From a checkpoint of a small mixture-of-experts model trained on Wikipedia.
Experts: 64 experts in each of 9 layers, 64 SwiGLU neurons an expert, 4 picks a token.
Training: a variant of SOAP for the experts, 9784 steps.
Below are experts of layer 5 (counted from 0) of a mixture-of-experts language model. Rows are named router (the router's row for the expert), gate (a neuron's input weights, with its number), up (a neuron's input weights, with its number) and show model dimensions 64-127. Each number is 128 + 32 x the weight over its row's rms, rounded and kept within 0 to 255. Numbers have three digits each.
After each expert's rows: a language model's description of what the expert responds to. This comes from a sample of Wikipedia text that the model never trained on.

# expert 60
router:103115180123142141112130106136136120164102143140106124046112072048082122095152142174138178140116074096139107154121132117092119141190128040139079151096159156127094107080120111125157055141188147
gate0:185064107139108183153088127158154090068199146116111161101129151142115100130150105184056184143102121129148109133056136131161119131107126125086119136079124092122126073135148108091106124170131131
up0:125057132068190162175097114094118110088147108144126149051179064184105127141157134081137107165134077118112125108149091171132129066144169105135187105154129155116163135092106137165084189138180124
gate1:081174144123193167135145164170118154194111132142092110172124119100156108182062117134180109118095115139096118127082098076142143033165124043134095152095118189157113088090125132158130069153172094
up1:127085133118172091206116132141159149114102142131117092113067138067119067102148162178110122118127025107118061100151101151096169138094140132153127143208105128130071066122155133099094134159140062
gate2:083145143168106106147151155128126136128170107158109170137135128110149124068125146098111159130097086063117128120120141060142131210151065080183038107099138102129128138127191146110064105134182099
up2:116124083100187165175094134131111162090145119187191133143104126230144103147140085193079142093155134171145113124139132093175146067058037163073119111142122145152115131121112133084137093139154171
gate3:115119134129158124130119145077184151179157161132111132103132127081125134116142126133155084119127124138143120136124112140146073062198087078111109073110123105120181182090143080131110131128092198
up3:139091081163158123100140082139160138132069123126148147128099167152141141128142111106132127113156130087101178105078119130143112151160144075096122119130132122223175123147092139096168110115081087
It responds to: Determiners and numerals. Determiners and counting words before a noun, especially one, this, same, each, several, as in at one time.

# expert 21
router:165145129083121153130141123105174082150112150117141118117134133120139138117134130138164167098070057155130187132131141111108128184180140109093087129099132170100094112094128073140157086130145170
gate0:088132136120140224094104171090166167126099124115156112135108130141099068147088131145113080096096121146185167078140111163121127138155144142131090143125086184069106125128139091143144054119133127
up0:127118107107138100103130098142149092100072082104078211167117163136150169116167155091147086115113130156146078096160171128140107118109155098159156073103090130128135153114109156100174159132104122
gate1:128145077055162102171106143139148150145136151096147121119176206094172139075120121056178141071110095106164154110064128158123088145136090079075062151171161165126148151139111156120097142142095145
up1:095133137125133150103100061110104146099144192111176086151107133099147140088137131056162146089065122088123136174154165133131116064102109165084065128133157181147106133090157163156117177120159087
gate2:119140078154134092111119108086160162129119073140128090143131103157079091097084139098092142179130118085117111124109203142099175134110072123148108122084194159119165122089081129101162087108143101
up2:131133125158112060123194161179096109080139160080149170095107123082101119139141131117083054094079124100112115097105110050125133135128181109130149113154164064098172120191143124172140128116171127
gate3:079164132107100103149109160163194121120150097117171095121141108123146095115129121101141188129120130109158093145100148145140141144171136156089106151166150148093131053150121203129193108126142122
up3:120096196181115172116091117137114101142156080141149165138150166118129125117148164044120152104103131148192153161125094132075046095100105148128176098111163112117150134159088140117188150161123115
It responds to: Mid-word short syllables. Short inner word pieces right after a word's first letters, such as be'et'le, pe'op'les, Incred'ib'les, h'orn'.

# expert 51
router:117109167075139135151123099106127063127128117164158097050193147129136077085156177175157162117108052163140105156136146119108101156120096097106097136099158112169077144115108120168146073177102158
gate1:167103139147157114132081110105106131169150101092116174169123165147151163100118159136142115084133128105137162190082110091060158171162084088150120097123120145145076088116148106163168051135100123
up1:053111115121092105136116175109202138133120148149136142140142135188080106125105088150120099146103162114099113135155098146209111120097159124079120116126182154139092180171116166077086153132079133
gate2:116141107099154121120139134023100124174114075076114172115125146055073122139109141155098151149146159102061162118102158117106067160088095093130106171146128121136154132109064142180139114169095143
up2:142115075146080149135189093127114150110076175172209158128132189106081096151120145144127146091149063147112123121138139139167152075108130086147147130158147132109102108109182133136152141134088125
gate3:109138100128118069119159119145131175129142115094121177131154041126160120075071154152103125127174065157130180124177140147162134122142080074080109126131160118186117066120065151119114107150138074
up3:115105112096152083170209073066117089158111106082131114061123088159129115126152135179130081130131157135091149104128165144145171089077134137155133106114128116160184138118104133130065162148208169
gate4:157151117111137138087160137073139063094128140078089130066109162152171063101104116139083145072081111174087180135136133140090073127170155176141149163115133111078157124111124115103142118072146104
up4:176134083136118160140128177128118073185169125102110143151071154141168116125102118074139163109123127200092155121122123145184120085117162103124103157113133150162070127117151180126164150127169169
It responds to: Past participles. Past participles and verb suffixes after was or were, such as known, released, produced, col'lected', considered.

# expert 6
router:096149120081123137101120087114181090149065142130100102139151087131128040137140132155177146082133082184153166188156140128163152173163107086109120201090169131168142143108103069178132091108174156
gate0:097145089122056095126141087136174166054169148163144101130102089113146130186134086176148152066148173138096157173111109084170141121115184037087112087077119065109130125120138151172199171146124121
up0:108160187096143114120136093134167129114085080141084096170146173135118128078139110177071130111125124076141133148134111164141075158133065154145159172167082119123146160112103084157185084121118097
gate1:173111127095124158143133149130112118091090124129085123163197152144126149161136139098134160051107072094159100131159098149127132139131151139138117168091109137127157139140134108205125130158087124
up1:163163140107166116169137121123114109140133141150123108119166157119135150101089138219144126104154114187128163080149160172106132098133123142099189102092104130120135164097114095107149116068160151
gate2:080087146092160135076137096086126122104153091080080120083147118148079072121113155122074122102117102126147150178123186139134179085122135131108053161137175149118121096149096146155112141135125163
up2:123113156166091129131120146150104120155098062116183132097161121189110097153155093142170162120056114122155085124109081092080046119194164125156166126182109123070153105108174084126107114120049094
gate3:117196119068107162208082081171167104098078084105133130114109161154143121108099138102105172147133138187106099102138152097087067129150109099124126091127081142145095156144082120140070162120128137
up3:145186068112061114115102110092158142174147081083149100124080104101081141121169192089105159147103130112155113114146146073108131167158116138086152129086096156123183153129126201095109126067083067
It responds to: Mid-word scientific pieces. Inner word pieces of learned or nationality words, especially before -ic/-ian/-ical endings, such as epid-em-iological, gyn-ec-ology, Mar-ath-i.

# expert 7
router:075115136133126087134133029121124132145084147140109129082170111107127111108138132173156143106143122142149170146149152144098148156135125087073074178099117104151099107092080134163116095132147149
gate0:073073143185140099149091152141110126088115144135123145115101121149150116132127159144155148164147149161161177171192127141067195127099074175181066148112104136107138132117094116095155135155108088
up0:126191158079136164103074197157126141146117154115122122025171122151131128144128131156096129135131107100105091196132085157132143126135122151173128081114136188080100115111140112126155098093126108
gate1:143132113155172191167106147079139129114128133113129072134101115107097108182105139151084125099143093174103098076149150162152109147147110201162100138041124085198131163164197193132127170156087115
up1:116129179142125128124131122143098165152069146182192081109088136133095077135099098112076092084137133094117086126170192114173110112168116113080131107156132167075147101116180097154157090102127176
gate2:098180127154087088161172087123176103102083084151113115100113104188139082106105135113081144131133097164153159126061083172145126132108114067155173121094119102133104122110094106129135106162159126
up2:097091122124166132115131103161137193133156151168142170088073110099104133163115090060066206117108135101152151154109149155141139182080111161118134118100113131117119104143167147174077101157164124
gate3:146137146147137136204146132115132108105126145074129142159124179127078136158122056145184040105163165090067180084154080146106106163111101094155101107092167102156143105132131153195089112133108135
up3:143144203166117155115142129189116141161106086087183109183096175109104161155123091125154122190127071160120100146144146096157129129067119118105110096095091080143110076130125100127082165077127145
It responds to: Biography descriptor words. Adjectives and determiners before a person's role or achievement in biographies and sports text, such as professional, American, his, first.

# expert 54
router:075134164057095148119150109089145093148099159137138103116132055101154105141173122165148172147131042154168143134134169082128129132177097096120086157046137152174115113146163124160196130147189127
gate0:100145154147147145115095142127180121142118074109146127120133050179112108154169096115138108166138103097100104093093173178134146130135083075072125073142095128123115119135180136114160151084186167
up0:145141132159174153105109107153126106154190120145118149086142170126184162168111116093157052143114160091122164115088155135107185096165186163154116109141122147083125135153101143081167113171109134
gate1:018089100145099145184133118128122087073110146069133157068208133144121123141147129140135174171103129142127132157081146082102154185171156117160101124071111157132112120140155135166173091135122108
up1:161151172132109131138118165109076134155168162155181155102143116189163169129153106148147097101117201177098098171093188066199115142115120099150077088121131128164162142110135124098072122083159119
gate2:080076113148114090100151164070186099157090153122112141162072101144144169157162097166144157177096111084155143139088127147174106094113090139166162109121135172087059090105153185126109089120120059
up2:102131176140134096089105138122153102065134162102111089075106069140149147095162135161117142148139084174136103178194121121117190076157123149128171103202157183110113147112165100100166070084117136
gate3:106158083083127083162099136105084164158165136130084166062122115092117173173163110103165161127092152105054169161173169165093148112175137153133095125068185104088089135087140112111153042109139090
up3:151147126129106061114168146133143129136081107134171121111148159102078158185105152174102178172143173156155059102092110074135129145125113142088067135090125109179119203119115055114125100106102143
It responds to: Personal first names. Common first names and later pieces of given names in people lists and tables, such as John, David, Anth-ony, Eug-ene, Bry-an.

# expert 36
router:125141151139105157134143122074136098149080146183082125096123075054120119066143154194137154105080110141161170174153140101073101185151154097142094182111153127119082109080147108147106120128106192
gate1:110133133121112167148145137094104093182144157100139118086113050145141197122147155069130148140080134084159170177200114115181156078130085153130156192092110198072094136189140121114152127143120130
up1:111131112188154111143105111079075099169171121150117135065121114123153217115103159103134143132127135100100178203164103152188142141117150112084143183103130110126079091125109107136146096108100159
gate2:117074135102129144148069098098193198136125124181053137193112085163096126145135110177124096105085106112074099143134103081105118094156125138179122137122109190128113157075128170140136145087114115
up2:138167052132151106117120161115180172195144162095142059119110134135131156109111147133086155142082120097136123169089145108121119156148115136156132088078152075106138058135138157059229108136203140
gate3:056136076151127135102146161138177126076168120177128154097110092077071145122122091141110103106118122128130185112131135069109157095137113121144160141124139093151088192111087119103176145140071140
up3:119118125173135170118115138089170046057106112104094163081158115122181110153090130117120151115120121157151144121169097107156131127110154166191197144163102104204099184100131169095118137136116097
gate4:114139180146154115164134165162065137193160121214150208103113098124093120163084136121142086097138080181146118111166100130148121114148130174110090135090107111142148137122155111179149117164146121
up4:126089104207156122095153146185119083090132128136191099131132144138155144125049126139143068141126087159192176103084171196115085171158092100126129154163077151131146143111149133141140163198121076
It responds to: Table pipes and delimiters. Pipes, semicolons and colons separating cells in sports tables and results summaries, such as "Pld: W; D; L", "| Apps |".

# expert 17
router:117115143028112131143139114129138099126072096177124138079146097121126133099130176125183162116160050182134148128141135089074115187158102108119128141102129183152127120056109095143102126135163184
gate1:150167140062143110116151095125098105151124127122087160108122124100109071152112146134129117124119088123132127128207149136165108167136098131160122118126090186161091123103147065142090159109150187
up1:134178084090170131133205147114192147168087089118130113113074125122095110164164165143096110164160123128164113144149097124154176152114079075082125091127151161093131115103155148169052145109098126
gate2:088094091146132144174102117132154142073164078143110107125120158099077135163154122101045135149121126166141145096066168091119140090091142116117147090054118120132146140164086156122103056112101097
up2:139048153165104163095088053152131100168066150126109175157057186154128082152064140120145188114132106132082138172134093095175086120148142123175176080123168108162123118156098096138170189161121130
gate3:075127117095136097124114169121149166108164160104177089096136132159127090097157081125132113161167122139158066135177116123170120087153064078133103132069124124125077070058138182149081085094152199
up3:147128131194142197105118145142122138137171143140106172094115123134136147096086150133203115137100123102085148120144126070086140147191171106167076020183117192090084098114151115134119096094068129
gate4:071132116177168164148118117116104112136114076139093153122165123101226117140117166097092142146137152151187161149106118122134109115111132148105116148103079118216136087072148135109170100095130159
up4:098066150107149158149125129118109179161090133144114086162143143088099105130127124177094105194124117042135102085125122114123211162121052140148064153132099132148094145172104131104114139136124127
It responds to: Digits in numbers. Digits and digit groups inside years, dates, counts and table cells, such as 196 then 3, 200 then 9, 48, 7.

# expert 31
router:146100144089109154131125111109144107151079135139125117101165135105125142131137107140176136099131058128147137161151173145144151225156120109101105128112167119187124123160082088188174096128131161
gate0:102097128085092228162072087111071143149118117118178091088180100147135147146134083126159135095145190095112113144118110177132115124151201147154122157167160091127151118108152131143127112174173153
up0:105095104120142109133067135106083131100187065129120093184124109112124149184149111153112133116171138141121149119140080155150118153110150152137058056127144092107210151150159131118139138157076145
gate1:108182127083110154056139123123067100155127128122163151118141147154189121077075143142157112089173080043109085141119109163117164175171150124101091123105149115140140098147168124131159071156113099
up1:138120085169114111139151128161138110126149185053129114107136052140112109133119095149118094128044146129114162150127072173158129115074093136137156128111088094110172167095141085146100141118116111
gate2:132095158161152153183158133150134196129193210098087115160109143122130139109171114093131146077146161144111152156091176105131122110122093123134119210147171141109149101114059152153157153116079159
up2:120136120163146179130139159167145144139132096128123103192134132068126171116120129120132156113090199167167149147183101123104068165231061143097112139083124186104107126113120098144136123164124082
gate3:166087182111145124092142123132149130113192176070134137094165128092155152105158140152110079080109179099131171154100072116106132151150135148099149168101144130128105107144109152091107109119114178
up3:161127079114130144125130109172061095131079177145191106127175145138141150140158079160101120132138127125118039093131146069124078119127113213133126115146114103128070086134152131122170127177150173
It responds to: Latinate suffix pieces. Middle and final pieces of long Latinate words, such as nt in sovereignty, id in consolidation, im in proximity, ability.

# expert 62
router:121112175090134174139134114115117095174125145117150073089125142083115091142128118150146187125094037153177148154164123107134129157176108086151131151013202169175106121149111120182159116125164161
gate1:132125142173142171109103109060073079159152096070122095109106124131123099165104139165139146170085141129173122143215103131127144080190111119148147162075133149165146186110100097140135143137179116
up1:186140078141157160081122144129149090179137131091124135137108164119170142137122126105115101159174161102131123143115140171084194077114088115132125134191070103114165194156125138067158108082155087
gate2:148121113109131118126140160178143155151133099125122117135143154186119171169215143151171156146106163075112144117154135124162151133081156101138117125115049055149152164111123150121117087184065171
up2:140110095174164085142179107096174127142186139111115103160122103200102132115069074126109186108138124172119059165141118102140113145131107219133107098109129077124080128131158118154147132103141132
gate3:151150185127129180143149112097168056187093171128113126146127181149154116157163173122115090152114096169104121108133183146130150137160120129120139088101060175141172130137091194169063144102117143
up3:070084092132168163170090140127112162085153154132090100128153117139168083166146159112159148141103213100184118125121114106161179149119148110160187175101142099166170114109142085144129161187157153
gate4:129129106147101153183118103193146140186142024143193099154141111162117112114141130137086123081195114094130101157159129153180127156148127125142120177122116120124141143171133126112110120108105093
up4:153111099174164168143123106049128094146108128150162141166199143074147092169113074115155144141123137135131154153132153146081132154144094105111120135111107115110156083120151101118139119130110162
It responds to: Surname endings. Final pieces of surnames and species epithets, often in author citations and name lists, such as Gunnarss-on, How-ell, Cur-ran, immacul-ata.

# expert 45
router:130155181094103143189118106109155058181117137151150112139155109133119099080122153147114165054099066168132153144138189112119168164101150104102088192123162103148101111034177119149168099105134175
gate0:103116117127133117180081107177139077136170122140145196159148138108129158150121142100088161162109157111160175117183106138170104143060139162191164171082172148064127122109084184064146179159141110
up0:152144140107142116165122140115141111102115145158188097094174143136146121133123151146131147124141151130087091120160176183130149111206103106098160146067128176051126127154099136103134129131112134
gate1:140083144103137150138211148128142151139111164175128172070110142118183085114183121156101138095139094112107117163131123180126177094106152089064168186127126107141123057141155143113118084116083108
up1:137115077127131146113102119167134136213119125089108132108089104159116176117171137178129103152088137141177139149110116113112079166142103126076167104149129144105154174129152154101099138108136120
gate2:119142102137124109125175127077168119124142166111106121085078076109132145104172119113077096128099083148171152063159160135120118130142154109158092087105162141131139117135181102104152085113103098
up2:083174125132117135114089092175097124137083134099075159100127159111103089109109135125077111060136109121148139077132087075093131164166135114181119145236148117150112175139146137091125074145144108
gate3:143137080135105184179097140125070097090119153154136110152102120116145140098166178072139101146130103124120090075134080199154162129170131130112104176105119130114166106120181094165150162137110141
up3:175151121133123082122081124187148129075120068098145081146102139150201073146150161086121120142169175116164134136140156157149141194164137106158126169095160130122102147157162117161130057174149131
It responds to: Early word fragments. Word pieces just after a word's first capital or letter, such as G'am'eplay, dist'ric'ts, s'le'eves, S'hel'ter.

# expert 38
router:115091149123154117113113051096134099137109145152077111105137093093113085099155127180121141119141136150162172166117115110135171156127174079126128169106163123130083166122115101130150088151129160
gate0:104131078095161096123115143105106157108202067147106044061103150087174104118097117157090104116153142133102148116069093093094145160146182098139130113097064152159099089116111158134110144158145121
up0:127064098080178164129097161139107142110133142150105131128119162151089142150059087146116116137084115086124096131128150166122178127135135140124117170144200134164131115076096143137142134116132125
gate1:157162106109139080117149109186148139136174107120115134155193060179077132137099092127145096125155057064134139138115094103127097114107149092112136127082142149094079161083108080151107177117074154
up1:147116116137117134142138145116096121157088113108060140129159093160106104118113128102097187133157096094122111146143143027158095085093090120161210169181165157148094103168119124142123155129104111
gate2:096118128087095088101124116081123131152106081134110142149106063173161140137150084128127113126154154079104155173134070110062060139073195087086163180118095136197146135146099167148102097059102152
up2:099106176133128172163156122129120156089156117141123125134130087150113096111072187166090137148121144119080109191153114169157101144103174132105167169097155167145124071136076167140188164172146097
gate3:077098105114137165152082071088051091133094140102137096148120141167221126064181128135190155146170155135150153149064118109142143164127127119106167177088094132113120145104152120102112090146155112
up3:113124121087095119109118148095133095116087120101129048127141119105135101095163082115183080096100114142122075069145137113065139180176144149077157116163096120124142126106105109120177096098127131
It responds to: Month names in tables. Month names in dates, mostly in sports results tables and schedules after a weekday or pipe, such as Thursday, March 1; 29 Feb.

# expert 12
router:084111166101102112145137099121139066123120161171144099044139141157095083117154141177136178105080063123154114120142197118100086185154078049124081136113188094142095131125088139162174127163128111
gate1:183056116097140151150153107193149148087132067183088084164172129101127126102141151097115186110126124109130139099207143143082114161109115130122048118073091148145130173164129064160137104100120116
up1:134104129081106121131153055172150122138098148129082108130147136127132184081088172079119097219132199134102148135151144062135106134161111117147120141106207093127084140177129114120142128090111146
gate2:079107148103111127106142076044103151099160158146074113053127193081168071116040139123131179107162173144136093110092070131099110137120160117158094128092104131114180059136155085204146120144126103
up2:160095101131122147101146117069083186138091075142125118110128148150110173134155107124093122114087143165086144119215100146133181179184104095173167068126168134109176089129113168140089118109167136
gate3:095138143052115053147125116161103051159141133048123057160158156127191179138116135157151094068109099107161101148128093164140140071109136129114128221108142112157174187124180110144124114160171100
up3:079133116130154154149128129129131098118157122133100148141118133100139092131107109119148098089161127185159161122146177130156144054134168147106116179174128149179053086177161096143157074105144085
gate4:121166140165149134153136123182084146191122100116104130106124092099202100082125200185143150113187110133115076174067184111129112120094154084111116128128120150105108146198102121157171124138102177
up4:126063181179088162186128124186116130137155105101111143195075081096102131107099181182153107130216126150140168154123048105130161137145102115095095133155162106102104120154166100099146164162106161
It responds to: Verb endings, object pronouns. Verb suffixes and reporting verbs in narrative prose, plus object pronouns, such as argu-ing, not-es, imag-ined, said, him, them.

# expert 49
router:106087137080124125126146056127156110160082152154126100088136105122133143078146131148137193094132075149139148106088136113070141121173117098152102133120125146123106120064098111146181050166132201
gate1:153142148136113153181120078116152070133108141142132146146192077122166100138118077106185167127150087096134107152151170105160157141153136130164104144071103139061109143169100055131161153108112065
up1:202167085121116061122146161155159175169153113117172125131164139112154115127088171119094116179141098107107124157105105177114174119101115183107152162146173097154107101109078145087147116156113192
gate2:076108131137145176178143133081107146152126117110148143169128108131110132150086170149078125162104125127140122108125120126058210090128106125099186096144158120124116138178172121129107151106130134
up2:185109077189127141158081155128114120102177121148096132117140174067128105107132164102114160130101082141144096081121132120148069165204206136160121083105098159155090111159070148083105118100096163
gate3:140055177095147140097094156173121143133090080104107095128117125058132143115139069146151158107174129163122129108125153205085099141115090103099164101044127143154155108117109118069143129127127102
up3:050191132124080169110138066128152114080140138157149103130115161102122117105125157089118130096090102139156170128095095102141126114106096131145074097165104137133126127129131102176045138144140168
gate4:146110190122152091069122122132079152146121141120077071091164136157112174132126111158113183187141115141111131079183136115093171122134118172151115096153172107143099126097086138147116135162131119
up4:134102137155121172140167110101115153123151112067165124184126160073148137118129081153143069138173167136154094139102150052117173119098121059198097172069183127130130061184185133169155129130096127
It responds to: Table numbers and scores. Numbers in table cells, match scores, times and counts, such as 44.08, 3–6, 1:47.40, and spaces between tennis set scores.

# expert 3
router:146113136048148151159141118119145105125112143159140125094173127086068106111124146134169174128179067166157115123141148100129117159186090111137138142108164110162125141072087097133142109179182135
gate15:163120128102087081130098126104116160162141184126138141117064086179087136125111115134152154102157111105160135132120135147103160162060091094145145095093129115096140128155142134074142138123123081
up15:102132119130139127126108104152114110152095110168131133149114119085201190175156105101093126150139185121138152096153107110098129124151066144134119143093111145123123100101127216141092151121123131
gate16:130092124035098120158086066149154140153132130088125126169109124180103171124100133187106122116106136140089114119120113146111131106148177208099087143070191112105189159173175081179123107135094130
up16:166131163181111141122050093174140109104189127161130134152105156153123098153125116121137121122103159155108108156163101138096147101143146131137146084063152088141142118121121114144084143120090056
gate17:091137129158097156189190125059142112107085119094128069103153091124079164133140156111164124106160121125148146121114124126092113121153169113108139102138170111153172131126147143109077174141152153
up17:094064132067172136163109147097117138067071138066146128168169096075111183107146138174114140177139129149173107152120162127095114094127199122112162163091111082131161094082136138133075108107124144
gate18:125117165126109074095114209103138088166181131138087145110143095139141110090125130091104133126094189139152115105167089169164086090119078109104179121135106088127115156099086129146104162100137169
up18:140084122119093128134188152135161159121144164114130125121116111105172090155173200148165153160161192138102143125114111122121159142121102174139180129163124142108115137195187131157102084152175133
It responds to: Digits in numbers. Digit pieces inside numbers and figures, often in tables or measurements, such as 119.68'6', 1:47.'90', 5'20' ft.

# expert 8
router:121102149103113133161145094152158138111121182161145140115147128095099112115126103172160164136159084149143135145137173099141102222156136102134101125098180155158067141124092141138155061167155203
gate15:160067095116144129129139116156141180186140144186083140098168107199111155096128150170165114100177143110144192085115142147183090182212073099117061154103128121125075127180113098129156107077161162
up15:175135089117155101148097118118147114121181162111134192114138219083124082155084185100141115137199115108117164136111083140180106123081142151147128126128115143140132172094147120174132128096105112
gate16:121150137094130155165117128121126083169123110108132150094126077090143116154101091054172123118165172124172124104105129091164103172160141151121105113103158138101089152124074100088139134135127141
up16:147121108119153192124071113091140143128114081106093119148117107085121169131109088080158052125143173112172155169088117107088119157199164146122134105077117134114170193100100156154116127170106150
gate17:112107165144159159152122161099138107111130135156156120085136180090097085128204117111179094164177098102141115092173087165153174138171156122162108111197199170157195127068166112137153103084097142
up17:071166165139144105118116137144077085138159110185079126085148096123087193193138045130109132152195090165135146170131115092097105141092136104099161141148091122125191116134139186136117146115117119
gate18:114168096114073109154131104123151131103160137139146103173134126178085106122195066110073123082122145150139180100163141183129144099146114175124134175083165112102111111144091161094125085138049137
up18:098128114144123111186077209171172098123152141114137101151133160025091072140171097096167109067143163126149128082151139059107096140165162130110119113092100129131088133151155144123156122070052128
It responds to: Infobox fields and digits. Digits ending years and numbers, and field labels in infoboxes and lists, such as Province, Coordinates, Affiliation, 197-7.

# expert 35
router:108112132092146076150122062059153091142060160164127088105118138117147127078165111164086189085138116153157131135151155129111121117130096122144074146037148096195070112105148123096189088166125154
gate0:084111181167130132113119100178092106097100148139120140077143124107163141119114215119122045117127155147119089102081090096153157109127096150122139108086176143102093154126135042166162146135163121
up0:149110177166135162135083094151127163139144160138142162138159120144134125055135052150155095087189144182175123125072129161111113100197100146142084142186137113150163101125123129128120118124128138
gate1:242131152100094104143179121069114124125103193102143131066110099146082123117152126141125124103157142181190138146140144184120099101171164109132122155140165098143128052136112148127151061118109072
up1:176105123131124140118101131108158177143154099133081090129171162140111129095124130130126100133155141184134118174074141121156146118137107149137152132100192119118086141127121092073096097084127158
gate2:042110135144169076080121100159134129162129106174128088157149146100152155106202179095078175147126127129166127202157123164091096136121100081141142209122179113103088107156123204165159089143130154
up2:100073166128124128143153138196079121084127155138169151152169121086080147106165154094130129076141188117113168151248138156145123119124110106135103122159100143151116123101103234148134142115128126
gate3:151099153097115175130074117085073095122121074170090120094089088116117091125149091139103118153122149109156138090151183121142117150158121081167142078120117132121116141173110121125125133089131090
up3:133101156099140155126118083133115142138124143118142153107117134144120125182115075096093153208142184138118135142109184133125116129125129086186134122122117169191159150096098124193134092125176084
It responds to: Person-name first pieces. First letters or pieces of personal first names, often at list or table starts, such as St in Stuart, Mr in Mrunalinni, David, Robert.

# expert 26
router:147134139064145105204125052073136099144055196169133124087132147087118093119158179200117156126136131127156139152133131117104131155144137070128108121047129101123109141117130099117150099180124153
gate0:175093180081126121149111062143120106087151190136095168164172148126185156110154145105092130106120149125093160129138133192114133107178099133093153116069112136125126132142121077131124095150130125
up0:125146148119129105173171105093157138120087119111095142156114080122136160104149105096078122097168136144145157125192117133132054119120123149149146066128101130134147106162115163155152112128139194
gate1:147148113120108070134149110069090113165064130144099133131131132109159144150095140152111149130152134129208142149116129160129086121068118150143096157107203103122099081160112124079182121168110138
up1:084077072146179099106143099119122118048124138127140139114143080113098124075090109081158111153086154123121098110109148136117102075136093105150138126134138127039121133166103148124080070183152158
gate2:089117146108098160117138142114192156091098123123129142120145124107098183134112133151097155125097050155153096142103178122140162129192167132188074068081144107059075093103097126135118151139146094
up2:099161161167092134054160114127139146063150148103161069177124173126076107189146146072176184095168154118161111180179130093145130124129134125144114129129109142135123065087083062125145112119155129
gate3:070131063137118081180135137112176150116126093076094102101129103050087142161118092112120103106140114091142114210091114101126172127135078155054122130071099186106108095129114078155056104097130121
up3:037132114148109148126118131122140165192088100178159117127173177153096156151136155149082122106093091111193105161119151081086087128143099148080088109164091147096197105144164157143127135135185153
It responds to: Name-initial capitals. Space-led capital or accented first letters of proper names, often foreign, in lists, tables and taxonomy, such as al-Azdi, Hayashi, Bologna, Þorvarð.

# expert 34
router:115107202135158153113153077114146091212102092149136099104091112074114083095147118132119165127103130173148140119135201131090082157162119100146094134103131148160067103094155126150136130141131147
gate0:084140113144134079124111126189189112174101072125091110080106073095086094108059133152176146124087170129157170105092055164163102148149096156146083125101123112213150158078116151146166127137089174
up0:126130161160081141087188091113092105122056120094077152103152146081124180154094131103117133121091086187120131175195153109113185115127140137138090168156159188162132133046086066133099158154133125
gate1:122154073168137079126171154077148153120125175130130155103164159093167114099128079126122154087102078156118141118166122187134091143165125099112093134090120032091131105139156108108111154121117143
up1:118147103177100103121105135110163126111128165085117076186145103139145192182128172134155110130104149159151134134111107128103110124096185087167165111116120096126116179107086121082204170104151144
gate2:045150140180119150196121143158147137079187126057096148168097124123152150120115128124178202097119133163165128109123135112093142140102114091153169168116171073075133147172108131122102131167135186
up2:165085117012095108156104110106141111162134140101140144102145111138089107122111129110111138152108129074171166097176144114083052106095110136136135101157133134131077054122131109126100111119067117
gate3:118139167146192156146083096100111144127120120125121080152154057096140100171179130140155162191117141170121119142137131118124137136099133087129026120106135141116165166178160074111141161121103105
up3:088131148137089116130103138149144123126082096067153122032114123083137094135129110171162137169111124089043061138166154155108112106129164157178133108159139094121085120092144184127113168153187099
It responds to: Clause-closing subjects and parentheses. Closing parentheses after birth dates or glosses before is/was, plus subject pronouns he, it, they, she, who, and table pipes.

# expert 10
router:134159136123103109114106120119167099113089120159079156121118136110095145062191146151156133112146135130161118151131132139135105135170124109099095125066153126167094138055143096138105073168141161
gate0:173150118115109113145135092185146151098132099127163165114145174094201179111135153127141152155152095127116088136117078102143109082101176171069140143022129076119113159119134132094107139145164114
up0:085122145124141159125095125110136126118133196175064114075075144135108142092075153106120090150106112115119142180124130117114101130158139211139121140144128123142159133076086056128097142151160195
gate1:122069119150107095084153182159074156166107057110150168113064160126127141131100086162151148084133084122121157124130126158124104126167145058131043123075134097132136148072197090163102086149132119
up1:155111116141141183122141124160155134067079074162158116170113166140121176126120166146130143116197148121129108127108146130143119112110179134056093178175190085138143146071157078118121073107167107
gate2:132140105122150080088096122091146057149113110097089118162117088110115131170103137116044159134095137133124062133135169138152098064117102079132084098139171148154086094099142148115106120162110144
up2:102142158124135097145125108126090105109142125112113164155117095097143126082162203090161125106147121146122165109141148188174108116124101104140158162135119188137110124092136073119168163137181137
gate3:081166106106141151129125133109163122087098139124133081129090147165143184093124117023117101084140110205160166091126107138168112116096158082085137110090149128139065108120123099131128070161113115
up3:137076115143128101161050149185116096153144146112143114139207121160114129152147180069135107120174100151158091115143141154105133102118194129122110105157130131114121107144133163151151170132128117
It responds to: Paragraph and heading starts. Paragraph breaks, section heading markers (==, ===) and the first capital letter piece of a new paragraph, list item or quoted title.

# expert 30
router:121129122108138177169137107091135141106077116165128090090169064053136123061131172134138154086057125158141150143138170095127103158171159107112108129122121157142106143063138127172115126111138195
gate1:125120155059161122166156141129093180108097102142141129123149160149176116098155151115059143153160177119146184109134173186146098161138164052126105162098164126105097118113112118125148178154070183
up1:122137092140202212156120124121080102131139130127132126146161145149140161193098110157175183137049120124152165130124111092134122137098114100173098139145180125151139093191097089155153153144083165
gate2:119164067074169131121097104152149144119133094089077102129123129140154156114140149139138144094082181147135198116149070090102152090150107077119134102120138112102151108079136170133164178144160174
up2:115069121173101063128125158140143161110141153129160097162078100153148114123141109062128136149152179057174111173133230090123120070104098128102138151138090115128169120192075147106137130135151140
gate3:084114165105186139080052131070126142150148077157155046089140120133114108120185069133153114099137171127140148097128128148173112134130112148119155166083176192171076162112133147105091185151122127
up3:104110170087170117183131149098116128140111110144129118088140152092062105091167155101104149167143141076104171136098138115119168116103129147165141081148131186147111065126139117122096154125100118
gate4:172134168175135143081092097109126136069095124115063077097114124144159153095152152203143179117093198141077115147145118156091122103169109048091112135110152128161147119057096092130092190134166113
up4:142116144106128060111138102159102149173162126122121145091145077139158152150131159101154105056087082116122103142100211044130133147150138080104155132093137138123155100096088185148114182154102110
It responds to: Sentence ends, list dashes. Sentence-final periods and line-initial dashes in infobox-style bullet lists, plus coordinate decimal points and colons, such as "- Operator:", "California."